Weights of a small mixture-of-experts language model, trained from scratch on English Wikipedia.
Size: width 384, 58.9M parameters.
Experts: 64 experts in each of 14 layers, 64 squared ReLU neurons an expert, 6 picks a token, a softmax router.
Training: a variant of SOAP for the experts, 335M tokens, 10398 steps.
Below are experts of layer 10 (counted from 0) of a mixture-of-experts language model. Rows are named router (the router's row for the expert), up (a neuron's input weights, with its number) and show model dimensions 320-383. Each number is 128 + 24 x the weight over its row's rms, rounded and kept within 0 to 255.
After each expert's rows: "mostly gets" lists some tokens that are sent to it at least half of the time; "comes after" lists some tokens at least twice as common just before its tokens as in all text. This comes from a sample of Wikipedia text that the model never trained on. Tokens count by the router's weight.

# expert 32
router [137 132 118 123 128 163 139 121 119 129 121 114 121 130 148 129 133 110 166 130 184 124 116 125 154 102 133 161 114 136 131 135 127 131 124 131 171  99 156 112 115 146 112 173 101 133 121 136 122 121 155 128  93 122 116 109 144 150 127 121  65 116 128 117]
up10 [138  97 136 115 118 139 133 111 135 148  91 169 122 143 125 196 108  65 156 109 110 149  94 141 149 123 129 121 139 175 123 138  89 148 105 117  98 104 157 147 127 114 130 111 141 162 116 149  96 149 161 117 130  89 123 127 116 119 114 180 115 150 104 156]
up11 [127 147 100 118 172 163 101  93 151 135 125 118  95 163 140 131  70 122 113 130  99 112 127  69 123  92 166 113 158 144 148  72 109 123 109 150 126 101 122 140 116 129 120 166 136 131 144 169 137  66 157 129 111 122 136 149 127 112 100 118 125 123 149 126]
up12 [133 140 153 136 156 127 109 150 128 121 158 107 124 138 116 138 132 120 141 132 147 128 141 171 125 137 102 149 108 152 135 118 119 119  96 152 174 124 148 109 158 147  94 148 146 144 164 139 118 172 128 101 139 129  55 106 141 146 111 148 145 112 150  95]
up13 [138 134 111 110 124 156  99 128 124  96 118 115  94 130 117 140 133 159 115  81 138 144 137 153 159 126 115 114 112 113 122 143 111  99  83  71  96 125 149 174 111 125 124 155 126 135 110 132 131 141 131 146 121 174 170 158  97  81 117 111 122 123 158  78]
up14 [129 148 142  83 124  72 117 112 119 133 116  95 154 118 162 133 126 107 145  71 120 105 143 100 117 116 111 119 136  99 116 102 136  74  95  76 144 122  97 173 117 104 107 159 107 153 151 110 147  99 170 166 104 170 114 116 147 128 132 112  83 123 140 171]
mostly gets: " development", " history", "ations", "History", " education", "ography"
comes after: "=", " =", "  ", " United", "ti", " also"

# expert 61
router [152 104 171 129 149 156 156 128 130 115 129 131 164 114 120  82 119 139 149 107 141  79 194 133 145 136 132 136 179 125 128 118 130 115 154 126 130  92 136 121 109 131 115 115 158 109 138 136  89 149  85  84  71 168 121 127  98 142 158 135 176  96 158 145]
up10 [130 137 143 120 119  98 121 119 131 122 180 129 155 155 128  97 103  98 139 178 115 121 141 163 124 137 101 125 154 130 114 125 130 127 181 139 143 195  78 119 165 136 113 164  89 136 112 160 131 141 100  86 152 114 110 159 157 111 112 147 148 141 100  85]
up11 [111 109 124 118 124 104 137 184 126 137 130  98 137 142 140 125 122 112 178 132 131 122 130 153 161 142 103 132 146  90 127 143 165 127 146 148  92 174  84 114 142 123 140 111 115 118 151 141 112 184 122 147 123 111 127 162 124 145 150 141 148 124 126 142]
up12 [161 140  83 162 110 140  99 132 140 144 122 103 125 132 134 112 102 118 131  96 123 108 149 122 137 110 126 126 180  95 171 149 140 145 136 145 143 148 142 132 139 141 123 141 121 124 121 144 162 121  89 119 125 141 144 127 159 128 141 170 118 133  73 163]
up13 [154 106 127 147  97 128  88 135 156 166 123 133 111 133 155 137 106 116 157 144 133 154 181 122 157 128 111 111 143 140 135 109 144 121 133 152 121 120 140  96 123 132 144 131 163 113  99  98 119  94 105 121 167 137 153 147 115 115 132 116 153 115 187  79]
up14 [137 172 150 126 124 123 117 164  96 104  88  91 138 141 118 107 105 127 137 113 137 133 115 194  94 111 146 155 160 128 134 103  84 144 141 135 147 115 102 105 152 123 172 140 111 156 123 115  80 167  84 145 132 146 195 134 102 122 146 147 119 161 120 166]
mostly gets: " 0", " FW", " GER", " (", " ITA", " +"
comes after: " |", "|", ";", ":", " (", " /"

# expert 35
router [110  85 145 134 116 118 125 112  86 138  96 139 128 140 119 132 125 132 142 165 139 132 110 154 156  94  90 156 125 124 145 116 131 143 124 118 130  95 116 114 185 113 166 152 148 114 142 125 128 128 114 110 140 143 118  93 166 149 149  99 109  96 139 170]
up8 [115 135 160 138 113 152 107 129 101 136 103 112 109 144 140 150 122  87 157 108 115 115 102 168 179  99 153 140 156 143 126 100 132 117 165 121 150 145  98 149 149 132 125 139 143 130 135 124 155  87 115  78 110 112 102 127 155 114 110 150 119 118 134  82]
up9 [109 132 117 134 109 121 120 163 108 114 111  92 115 109 151 158  77 104 140 100 133 167 124 141 103 181 152 112 140 143 113 139  93 100 147  99 139  86 157 143 141 130 122 141  96  99 172 115  81 123 122 113 127 156 141 147 137 116 120 107 147 106 141 158]
up10 [146 104 198 126 140 131 175 121 101 133  94 126 191 102  89 160  83 116 139  88 123 105 113 124 115 115 108  93  91 154 126  83 136 112 117 151 131 149 140 105 164 149 147 127 113 146 116 126 198 150 116 173 136 102 125 142 110 172 142 146 117 113 123 143]
up11 [102 134 129  92 128 108 170 143 119 168 158  85 116 152 123 156  83 118 128 163 157 156  94 134 149  83 135 113 107 132 116  94  82  99 123  98 102 157 113  99 127 117 123  97 160  97 112 155 120 129 138 132 105 104 152  92 166 130 123  79 162 131 107  83]
up12 [ 93 136 131 156 103 153 122  93  86 156 156  87 149 133 130 112 144 131 117 158 114 132 154 149 132 109  92  92 127 126 116 160 111  94  65 102 136 126 111 147 118 155 145 148 129 108 119 164 168 118 120 115 109 147 137 143 144 138 139 125 106  88 106 152]
mostly gets: " Pu", " Ra", " Tu", " Cu", " Ni", " Vi"
comes after: " of", " the", ":", "-", " and", " in"

# expert 56
router [132 154 133 136 145  91 175 135 191 124 156 137  97  89  91 105 159 150 149 126 148 110 181 134  92 158 163 155 120 130 135  98 156 106 110 120 109 135 127 151 116  85 135 136 102 100 179 114 171 161 162 130 171 118  96 138 129  88 166 212 143 121 125 150]
up2 [139 117 157 179 107  93 133 127 147 121 154 106 131 141 121 130 142 133 151 113 123 142 129 148 111 130  95 139 136 142 144 106 156  70 112 170 171 119 126 133 120 103 128 114  77 118 162 115 136 117 112 125 120 174 118 157  96 104 130 111 192 143 113 133]
up3 [108 134 111 152  97 138 161 118 140 129 109 161 109 129 149 115 120 137 149 108 163 138 148 114  75 134 185 164 123  81 166 135  75 124  91  93 152 128 125 147 120 136 168 169 136 148 151 151 131 109 148 164 125 141 134 124 109 148 130 115 118 141 152 145]
up4 [157 180 138 139 154 144 116 115 169  76 154 159 131  83 148 148 130 134 129  92 137 132 124 177 117 148 123 115 121 147 140 145 139 114 148 110 188 114 127 172  53 134 133 139 140 103 211  68 140  96 147 131 119 147  86 112 113 120 134 146 135 145 153 159]
up5 [128 170  88 137  88 161 162 117 134 127 128 136 141 146 122 139 129 150 150 108 108 140 114 131 112 132 129  97 133 191 139 101 124 113  67 141 135 140 149 124 127 122 158 170 158 112 154  94 133 107 120 152 122 145  78 105 142 119 124 157 111 119 127 109]
up6 [103 144 120 137 107 192 167 158 143 123  96 118 112 127 107 130 179 128 104 114 116 163 154 113 152 142 115 132 105 153 140 106 133 127 143 118 134 122  75  97 119 132 138 150 138 142 176 150 111 134 137 111 132 141 169 131 128 136 129 117 132  89 120 143]
mostly gets: " 0", " UTC", "After", " After", " 1", "St"
comes after: "\n", " |", "|", "\n\n", "=", ";"

# expert 34
router [148  99 174 123 156 104 124 160  99 135 115 100 122 160 129  98 146 120 138 180 139 162 136 121 134 130 149 162 117 138 103 169 149 164 141 129  95 138  98 119 111 138 196 136 126 125  95  96 157  87 156 141  89 107  91 127 106 128 109 126 126 156 148  84]
up0 [117 136 116 126 143 122 114 136 137 117 142 133 105 130 158 158 151 114 144 112 100 160 134 159 137 146 109 159 107 163 136 143 134 149  98 164  96 117 129  97 153 130 162 125 110 167 153  69 128 106 161 125 119 152 136 142 140 142 107 150 160 107  66 116]
up1 [108  89  95 109 124 144 152 158 129 140 103 103 131 115  85 157  96 161 138 136 130 134 182 161 143 141 136 144 124 112 116 127 131 103 112 126 153 183 143 143 113 137 153 123 157 145 104 128 155 122 121 156 135 130  83 110 126  85  85 143 160 114 114 155]
up2 [162 131 120 146 131 127 112 142 109 146 123 156 129 200 102 147  88  95 132  97 147 183  97 128 105 102 115 119 171 132  99 185 131 141 103 165  80 136 114 133 124 102 138 133 110 124 109  97 137  83 176 138 109 162 126 108 116 119 171 147 109 138 164 101]
up3 [164 143 111 141 122 133 142 171  88 138 101 101 164 143 176 152 118 124 119 147 134 136 142 123 149  75 104 143 113 145 108 175 141 142 127 127 166  98 119 146 101 156 144  89 130 137 134 119 158  92 146 130 111  97 159 120  96 125 125 137 134 129 156 117]
up4 [117 110 145 140  86 125 152 134 131 161 129 116 108 162 155 149 134  92 101  86 143 135 156 160 148 133 120 106 136 155 149 154 126 139 141 129 133 167 101 151 106 112 135 148 134 137 115 127 159  69 118 172 166 106 147 134 111 119 142 121 137 108 106 147]
mostly gets: "History", "Personal", "Scientific", " These", "Population", " According"
comes after: ".", "=", "\n\n", " The", " =", "The"

# expert 0
router [138 141 121  96 149 108 103 147 115 134 139 113 147 130 127 158 133 176  96 114 134 109 163 103 130  96 105 137 114 135 159 121 125 143 107 148 140 101 144 144 146 125  86 148 124 149 115 163 108 139 134 156 109  76 131 113 125 109 177 102 123 177 158 139]
up10 [154 135 137 128  92 144 130 142 131 140 103 125 158 114 133 128 122 137 129 133 120 143 130  96 138  85 172 141 158 148 145 101  91 167  95  93 114  97  71 138 132 103 142 105 119 126 141 119 146 152 122 155  63 144 164 106 109 126 158 101 134 148 139 135]
up11 [153 126 152  99 103 136  81 107 132 137 129 114  98 169 145 134 124 123 121 157 130 128 181 147 163  86 113  98 140 147 125 115 118 132 182 132 110 142 110 117 137 137 143 152 169 134 192 130 128 118 146 153 147 132 170  93 141 120 114 146 122 137 177 135]
up12 [120 138 149 137 167 129  99 134 152 149 130 150 118 139 172 148 120 109 104 118 102 141 133 104 145 119  97 111 134 162 135 132 125 125  90 132 107 141 177 136 101  94  97 140  98 106 146 110 121 131 149 147 117 111 115 106 124 122 156 165 140 177  84 109]
up13 [138 111 109 129 143 138 107 106 123 124 121  92 111 103 122 112 106 115 125 142 129 127 138 123 135  75 104  95 154 110 117 102 143 125 157 174 110 178 113 142 108 139 144 106 124 123 142 134 115 134 130 109 127 123 164 112  56  91 202 104 129 133 145 156]
up14 [147  96 111 123 133 128  93 144 142 123 128 124 125 106 111 146 138 127 128 173 135 110 144 151 131 114 108 130 152 100 148  96 110 146 182 140 150 166 150 121 129 129  81 134 121 147 129  87 152 155 112 123  68 134  99 150 115  97 105 136  96 142 116 164]
mostly gets: " co", " mo", "pro", " so", "De", " lo"
comes after: "-", " (", "\n", " \"", " un", "\\"

# expert 37
router [132 110 127 100 127 148 101 107  95 108 132 118  99 124 117 137 110 121 124 115 128 121 134 110 165 113  80 112  97 102 123  82 127 129 142 123 107 181 151 118 156  88 156 164 149 165  93 111 139 127 125 135 174 115  90 143 155 130 136 120 123 127 105 128]
up0 [137 115 136 126 121 113 126 127 112 149 140  86 107 118  70  90 102 138 138 114 145 110 167 143 141 114 130 115 107 104 109 133  94 135 130 120  80  88 112 137 137 119 112 173 146 135 108  87 128 144 114 141 157 135 132  67 116 116  89 122  88 102 114 129]
up1 [120 141 114 125 108 113 112 137 107 114 132 116 176 160 128 101 109 123 161 108 137  89 149 137 128  74 101 136  96 133 119 176 154 106 142 191 125  96 159 147 116 108 139 127  77 148 144 146 148 126 149  94 142 130 126 123 171 121 142 158 103 134 147 114]
up2 [103 125 101 128 154 128 100 116 101 131 118 154 109 108 145 119  90 114 153 124 155 141 118 149 148 114 102  87 123 105  93 123  96 161 110 137 167 136 132 146 179 117 114 106 140 154  96  81 103 137 103  86  98 152  97 117 114 123 159  90 109 161 143 120]
up3 [118  55  99 142 129  96  94 118 173 133 128 161 127 163 137 122  83 133 128 145 142 128 120 175 164 151 136 135 127 127 167  98 132 148 136  92 122 123 161 141 138 130 156 116 139 131 140 114 153 111 108 138 124 141 117 118  59 175 153 134 106 129 131 109]
up4 [131 124 201 144 102 133 134 130 157 129 164 103 137 112 157 130 118 122 110 156 125 169 127 100 160 169 112  76 111  97 142 114 118 137 152  80 117 151  99 100 107 145 140 102 104 140 154 115 126 129 124  70 131 141 104 137 142 105 111 134 149 122 114 126]
mostly gets: " and", " or", " they", " been", " he", " she"
comes after: ",", "s", " he", " which", "\"", " that"

# expert 60
router [155 126  96 107 132  81 147 134 125 163 149 140 105 117 127 112  60 140  80 118 122 140 145 151 156 146 132 113 119 145 155 106 154 156 148 144 166 126 125 139 161  80 154 172 112 134 125 174 160 125  80 114 171 115 106 123 162 115 154 152 165 120 130 181]
up10 [149 122  99 149 134 110 143 117 131  95 167 109 114 114 111 159  78 134 144 117 120 115 118 165 130 160 108 139 108 132 113 120 139 107 102 140 130 140 134 192 135  99 152 130 127 147 138 153  90 116 165 144 137 155  96 118 161 161  94 138 103  86 107 136]
up11 [143  86 119  83 125 101 122  90 119 140 125 147 119 156 165 128 100  89 116 149 156 122 154 142 149 124 154 123 103 152 123 162 144 143 156  99 200 117  82 152 152 118 147 189 138 133 119 106 147 112  70 144 102 108 123 103  92 121  93 130 142 176 130 121]
up12 [176 157 103 144 139 118  95 151 124 115 158 125 145 137 122 115  83 120 159 143 156 139 154 147 146  99 113 135 149 128 117 171 104 138  58 171 148  92 134 124 144 123 187 131  91 103 150 172 154 143  99 129 117 130 144 132 140 118 120 138 148 170 155 173]
up13 [109  81 135 129  94 158 122 135 136 108 144  83 141 140 133 140 127 101 111 142 122 112 138 105 147 136 128 117 116 133 146 130 142 127 131 123 153 132 142 108 117  78 120 136 165 129 153 159 141 109 118 114 115 122 129 159 141 128 145 147 146 160 143 142]
up14 [108 102 106 137 150 126 106 147 102 124 119  90 121 125 144 112 118 129 108 132 138 187  93 148  97 107 108  99 152 148 136 132 116  92  97 109 147 127 122 135  96 132 167 163 143  75 154 139 116 137 124  94  97  91 136 112 136 118 102 156 148 144 113 144]
mostly gets: " st", " Fl", " re", " res", " int", " rec"
comes after: " a", " \"", " and", "=", "\n\n", " to"

# expert 25
router [166 114 143 124 121 176 128 135 145 100 127 150 141 132 119  73 143 175 135 113 135 141 141 130 166 147 148 119 172  86 129 132 125 141 162 132 157  96 125 111 104 139 118 105 146  78 133 150 136 124 122 113 121 114 142 146 114  73 156  95 127 159 158 112]
up10 [155 115 160 130 120 124 112 137 109 138 159 167 113 110 165  91 109 129 133 153 110 128  65 148 118 136 100 131 132 129 159 146 129  88 111 133  98 140 112 111 129 127 107 103  97 123 121 138 140 102 127 138 110 101 106 153  93  97 139 124 106  89 141 162]
up11 [153 119  93 134 164 159 127 166 124 118 137 128 121 186 150 120 104 111 171 124 111 132 116 106  82 124 151 133  77  92 167 133 132 131 113  97 132 109 117 109  82 129  98  81 119 143 141 131 139 133 100 114 137 107 170 146 127 133 168 116 118  83  79 134]
up12 [128 113 108  95 125 157 100 147  79 159  49 126 134 125 141 113 134  97 192  89 133 113 130 107 162 150 154 111  96 105 107  99  59 126 141 141 140 141 156 129 156 137 129 114 148 121 120 114 110  78 110 111 175 127 154 145 147 145 146 122 140 135 142 112]
up13 [106 129 110 124 113 196 124 115 101 148 144 125 105 106 144 129 154  99 148 128 141 135  96 110 104 122 111 120 121 103 106 114 120 121 134 137  85  88  87 126 110 118 163 118 130  93 147 128  76  91 117 137 158 137 139 146 211 105 144 142 150 124 132 125]
up14 [108 146 138 136 107 134 115 160  83 103  98 118 134 179 137  85 105 120 105 132 101 123 137 143  95 109 111 125 174 140  91 126 106 115 132 155 129 104 122  84 149 164 147 103 128 111 113 124  73 121 124 116 124 154 109 163 125 112 170 111 147 161 170 114]
mostly gets: "  ", "\n", " Coordinates", "(", "–", " ±"
comes after: " |", "-", "|", ")", "=", " 0"

# expert 48
router [149 163 118 119 159 127 164 151  88 156 135 163 112 100 167 119 148 109  88 127 128  73 115 124  79 145 131 141 107 169 115 123 128 105 144 152 119 113 141 165 106 121 123 124 144  86 126 132 144 142 145 139 115  90 131 109 135 121 139 114 143 121 150 146]
up10 [133  97 139 112 117 120  90 170 160 150  96 134 129 155 147 123 153  96 161 133 144 125 160  46 109 127 121 115 161 158  96 204  95 136 141 143 119 145 107 130 110 147 148 102  90 150 139 106 110 146 129 153 118 128 132 132 131  86 162 168 134 126 142 172]
up11 [124 135 105 126 103 127 147 130  89 133 149 151 160  96 135 110 112 115  93 132 171 159 130 175  89 144 130 109 114 130 135  87 154 110 132 141 146  99 114 116 134 147 104 116 121 135  95 108  77 102  96 142 129 149 138 122 105 193 138 176 163 132 129 118]
up12 [176 122 148 156 109 138 159 159 124 171 112 160 128 152 149 122 127 143 160 156 153  98 126 125 105 154 137 139 136 148 138 113 147 119 122 109 131 161 162 148  91 143 122 121 141  94 157  85  97 150  95  95 108 105 148 150 107 138 170 118 134 163  50 117]
up13 [143 124 133 149 159 147 154 150 123 127 117 118 165  88  94 122 121 105  97 136 120 117 183 153 164 123 122 106 111 107 182 105 168 152 107 189 105 160  80 124 144 140 142 109 135  94 115 131 112 132 125 139 103 126 167 100 174 145 100 120 161 158 159 101]
up14 [163 138  76 109 178 129 124 149  96 141  96 149  96 142 138  92 104 154  95  85 107 130 112 172 146 153 174 121 154 149 136 139 135 146 116 105 107 146  99 113 161 144 164 145 146 135 110 108 108 147 101 117 135 137 106 122 145 132 123 148 167  82 129 188]
mostly gets: " League", " Film", " National", " Cup", " band", " group"
comes after: " the", " a", " The", " National", "The", " American"

# expert 39
router [139 119 145 143 125  82 134 137 103 113 101 169 164 130  98 126 118 158 146 119  98 147 125 162 177 121  67 162 152 152 125  95 114 153 110 124 111 140 158 151 186 118 166 127 138 116 177 120 155 118 140 123 155  98 130  98 129 104 119 126  91 141 152 157]
up8 [104  93  97 174 129 181 108 128 103 110 113 144 143 126  96 158 124 132 159  53 112 152 141 125 105 130 128 146 164 119 153 121 122  79  99 127 130  92 140 112  82 148 167 110 137 134 119 108 127 168 161 108 175 142 132 100 146 134 136 153 118 152 120 124]
up9 [176  80 106 118  96 120 116 135 133 134 102 163 125 134 116 123 120 131 166 147 137 194 107 153 141 135  83 139 146  97 162 106 135 103  87 103 136 130 143 101 129 144 120 126 117 157 156 146 145 155 119 128 159  99 131 137 100  64 117 156 105 138 132 143]
up10 [129 134 117 111 126 130 104 135  66 138 108 100 162 146 103 113 126 132 167  84 149 133 104 146 112 151 122 118 157 127 123 135 136 125 148 133 138 162 121 146 152 106 136 177 143 100 164 141 125 126 125 131 147 138 109 138 115 114 128 144 154 135  92 105]
up11 [138 113 142 159  97 114  80 121 156 133 146 113  68 143 145 143 143 106 113 117  93 145 144 158 133 140 153 136  83  70 164 142 119  72 149 133 119 151 120 136  96 143 148  74 122 168 144 144 125 158 164  89 101 170  91 107 136 122 129 153  78 164 105 129]
up12 [166  99 140 127  98 105 126 136 120 150 110  99 113  75 107 187 128  82 129 121 140 193 137 162 150 113 134 122 110 131 154 120 136 149 113 154 158 146 104 114 125 187 123  93 143 136 149 154 125 153 119 144 119 123 135 133 134 122  87 110  87 111 182 156]
mostly gets: " Pu", " Si", " Cor", " Pi", " Pe", " Sal"
comes after: " the", " of", "-", ":", " and", " \""

# expert 14
router [109 123 137 108 106 162 125 134 121 102  97  82  99 147 134 106 110 134 123 123 123 113 126 101 147 138  70 136 124 145 114 127 135 139 120 155 130 197  79 145 109 143 117 121 130  97 130 124 125 156 121 105 144 100 119 124 161 148 108 115 115  87  79 131]
up8 [143 115 183 111 147 161 132 105  97 116 123 128  96 113 191 103 128 146 122 128 126  98 148 159 125 104 156 103 108 115 108 118 131 111 155 153 111 117 108 172  91 125 108 142 160 141 147 109 126 127 131 132 129 137 124 126 138 124 117 113 116 135 144 166]
up9 [117 149 134 135 139 148 113 122 161 150 138 119  72 165 157 132 121  99 118 131 118 129 114 142 116 124 117  90 127  81 104 144 124 116 131 159 113 159 112 130 170 132 133  99 108 107 135 141 153 186 184 158 143 146 108 133 179  92 113  77 159 125 111 146]
up10 [139 133 134 142 119 119 137 138 116 113 131 133 140 110 148 105 144 115 168 134  88 174  87 138 165 138 121 125 158 122  73 145 155 107 140 124 113 136  73 128 157 155 119 126 166 167 131 147  76 151 128  81 124 148 123  89 118 138  94 158 123 136 128 149]
up11 [149 140  86 159 120 167 148 133 138 133 114 129 112  91 190 122 121 153 125 147 130 122 141 110  93 105  67 141 129 120 133 158 114 123 147  84 166 121 117 144 121 136 123 105 140 142 133 125 128 159  95 109 131  91  81 123 160 109 124 124 137  74 154 113]
up12 [105 151 131 100 141 150 125  96 134 131 111 133 118 132 116 141 149 133 130 131 106 104 161 131 105 164  97 108 130 104 108 100 112 182 119 111 138 111 152  93 105 133 116 136 133  97 100 126 103 144 155 143 166 138 118 115 149  59 122 136 168 115 112 117]
mostly gets: " a", " an", " several", " with", " the", "with"
comes after: " of", " in", " with", " to", "s", " on"

# expert 45
router [184 114 133 109 135  88  89 145 121 109  98 114 125 136 142 112 173 147 140  98  89 134 110 124 128 124 148 126 136  76 132 120 137 108 162 158 104 124 134 122 157  98 114 113 156 122 128 118 136 154 140 162 154 169 129 111 142 124 109 143 116 148 118 117]
up2 [144 134 145 141 160 121 112 142 143 114 152  85 104 119  90 136 177 130 125 115 172 144 125 160 184 160 170 134 158  85 161 167 146 125 150 136 129 143 121 153 118 122 115 135 129  97  89  97 103 135 142 146 103 126 152 157 147 112 133 102 101 114  95 191]
up3 [139 119 131 105  95 125 106 115 119 150 120 132 125  90 129 140 129 112 149 129 107  96  93 139 117 126 137 121 148 113  98 122 132 162  80 130 123 133  85 112 125 106 161 141 142 148 113 115 147 103 125 134 126 146 123  96 118 126 126 143 108 130 131  82]
up4 [129 101 140 145 103 127 108 120 129 106 132  88 126 164 134 126  99 158 111 112 136 179 154 117 134  79 159 120 140  69 119 162 107 102 112 126 114 152 155 126 156 141 112 170 135 130 144 116 110 177 155 132 119 136 122 109 191 146 112 199 132 137 110 131]
up5 [153 129 128 177  90 110 144 159 159 165 125 122 138 109 102 108  95 132 150 176 148 100 146 149 149 123  80 141 103 176 117 121 138 164 116 134 110 137 143 151 144 101  96 122 147 164 103 125 147 175 128 144 130 136 188 130 107  90 118 143 118 155 155  96]
up6 [144 108 144 121 149 118 142 145 117  71 126 132 116 115  83 126 169 119 134  81 124  97 109 161 104 156 121 145 131 139 118 130 165 113 123 117 138 152 102 114 164 134 145 113 116 145  99  71  96 136 110 117 150 129 144 124 108 110 144  90 128 159 136 103]
mostly gets: " free", " political", " public", " high", " human", "ical"
comes after: " the", " a", " and", " of", " an", " for"

# expert 50
router [126 119 120 136 112  88 171 159 125 186 155 119 150 129 108  76 106 129 104 133 152 109 121 139 139 138 124 137 113 147 121 132 154 157 158 141 139 127 138 155 185 137 173 126 159 141 169 150 164 121 113 115 135 144 116 129 153 127 163 149 105 106 114 177]
up10 [126  99 141 120  95 122 123 116 149  58 134 138 142 189 142 138 125  78 180 148 158 146 149 151 166  96 108 145 126 142 160 118 144 139 161 160 115 112 150  98 162 125 170 137 106 122 174 131 123 118 161 101 158  95 130 112 132  50 135 138 115 149 104 127]
up11 [141 164 137 119  98  71 183 125 121 101 115 133 108 156  99 113 108 126 118 139 136 127 162 127 144  87  85 115 103 124 115 122 134  89 127 115 108 107 149  98 134 118 161 104 131 121  91 104 108 163  87 105 159 164 153  91 171 143 141 159  78 149 104 139]
up12 [137 143 100 150 107 122 126 137 136 128 152 127 166 136 141 162 126 158 132 144  97 112 171 107 132 190 117 130 142  90 131 102 116 117 131 114 118  91 113 124 175 147 104 102 121 121 181 139 113 134 155 121 114 129 110 140 122  99 137 149 145 112  85 126]
up13 [107 119 144 177  79 116 110 128 119 173 134 162 100 104 156  94 103 124 149 124 159 125 148 126  84 109 113 112 130 166 115  86  97 102 153 139 143 145 132  98 143 123 123 165 105 106 201 132 132 131 132 120 107 177 144 175  82 139 143 149 136 114 115 112]
up14 [ 94 111 106 127 134 130 146  71 173 105 178 146 105 172 165 146 110 151 136 113 163  86 152 154 138 143 106 149 136 150 146 118 138 149 133 111 150 134 131 147 132 128 187 116 116 157 152 151 142 139 124  82  85 133 102  94 130 114 135  94 159 149 131 124]
mostly gets: "R", "V", " St", "G", " st", " Z"
comes after: " (", " \"", "\n\n", "-", ":", " by"

# expert 46
router [139 167  66 128 111 112 121 135 147 141 114 118 114 157  83 175 132 126 131 126 122 116 119 109 112 107  63  93 133 145 121 130 111 122  89 153 145 111  81 143 123  85 140 170 170 141 115 105 113  97 158 156 137 144 123 109 138 168 146 132 153 104 141 139]
up0 [134 130 116 136 166 105 124 140 109 146  94 155 155 141  94 157 149 144 145 148 133 119  92 120 109 108 111 124 126 145 139 166 158 140  75  92 104 127 100 136 106 128 159 107 106  91 158 133 106 136 104 111 101 146 144 130 108 131 133 158 154 110 125 143]
up1 [124 148 111 140 111  78 145 130 157 120 148 155 128 152 132 147 139 145 113 134 137 114 122 170 122  99  93 124 137  96 140 110 127 103 121 143 132 114  85 133 148 120 139 129 155 117 144 118 141  75 126 124 144 128  94 126 171 159 171 132 148  84 119 138]
up2 [149  86 157 103 137  96 103 127 119 130 153 132 146 134 161 161 121 118 143 168 112 125 131 151 150  74 107 121 110 153 142 143 124 127 124 161 112 142 183 113 125 128 103 108  99 109 130 115 135 163 139 155 149 111 115 104  77 132 105 124 123 138 130 128]
up3 [110 135  62 102  98  96 118 155  86 142 128 166 145 133 126 136 117 132  95 135 123 111 163 135 109 120 152 122 155 102 127 109 145 122 131 123  89 103 115 111 135 116 155 112 133 109 148 110 134  89 122 144 152 110 120 131 116 143 115 111 151 131 130 137]
up4 [154 146 150 115  88 122 124 138 166 142  93 118 140 110 133 167 153 111 134 177  94 145 150  95 131  91 116 108 147 127 112 180 115 153 130 134 115  79 115 117 128 119 121 159 163 124 101 122 121  97 162 150 148 138 120 100 142 100 140 110  82 152 143 173]
mostly gets: " had", " have", " would", " has", " took", " could"
comes after: " to", ",", " he", " and", " He", " who"

# expert 62
router [161 116 137 111 139 159  98 102 172  89 109 132  85 106 157 166  96 121 167 126 124 111 114 118  86 144 135 104 169 125 147 123 143 104 132 118 125 130 149 166 112 123 124  93 127 117 121 116 152 174 116 155 152 144 155 106 134 161 124 155 123 162 127 135]
up10 [134 125  98 115 101 132 103 133 141  98 132 129  78 146 144 146 114 138 121 144  87 172 141 116 105 177 105 132 156 135 136 162 116  83  96 134  94 129 113  82 161 112 119 143 148 132 149 105  95 129 151 116 119 150 158  93 115 110 165 120 103 127 158 151]
up11 [166  72 145 113 124 146 141 166 150 143 108 134 116 131 108 183 142  93 122 128 101 141 147 126 171  75 104 122 138 135 148 130 125 139  95 136 143 127 115 129 167  90 191 146 100 104 143 103 143 117 136 141 129  97 151 125 108 147 106 130 183 145 102 115]
up12 [157 149 110  96 118 122 117 147 134 110 158 148 126 124 127 135 134 107 161 123 138 163 102 127  80 100 123 143 133 132 133 170 137 115  88 138 127 136  88  84 136 117 161 123  99 118 151 151 146 148 170 145 146 155 123  78 109 104 139 154 143 137 149 142]
up13 [134 157 153 156 127 133 151 148 135  81 110 104 133 170 155 170 132 137 175 102 133 144 143 160 148 126 120 109 105 120 112 132 114 124 116 126 140 114 101 129 136 104 165  87 121 156 139 123 176 144 157 132 114  80 166 140 177 163 131 148 133 118 151 139]
up14 [129 162 100 140 149 171 139  94 105 140 134 156 122 150 127 133 120 126 132 143  83 151 138 132 140 123 134 122 160 132  81  85 116 111 109  82 160 110 162 130 147  94 126 116  99 159 169 168 111 170  88 121 108 157  64 144  98 117 151 177 166 150 154 126]
mostly gets: " father", " The", " former", "The", " This", " same"
comes after: " the", " a", " The", " an", "The", " his"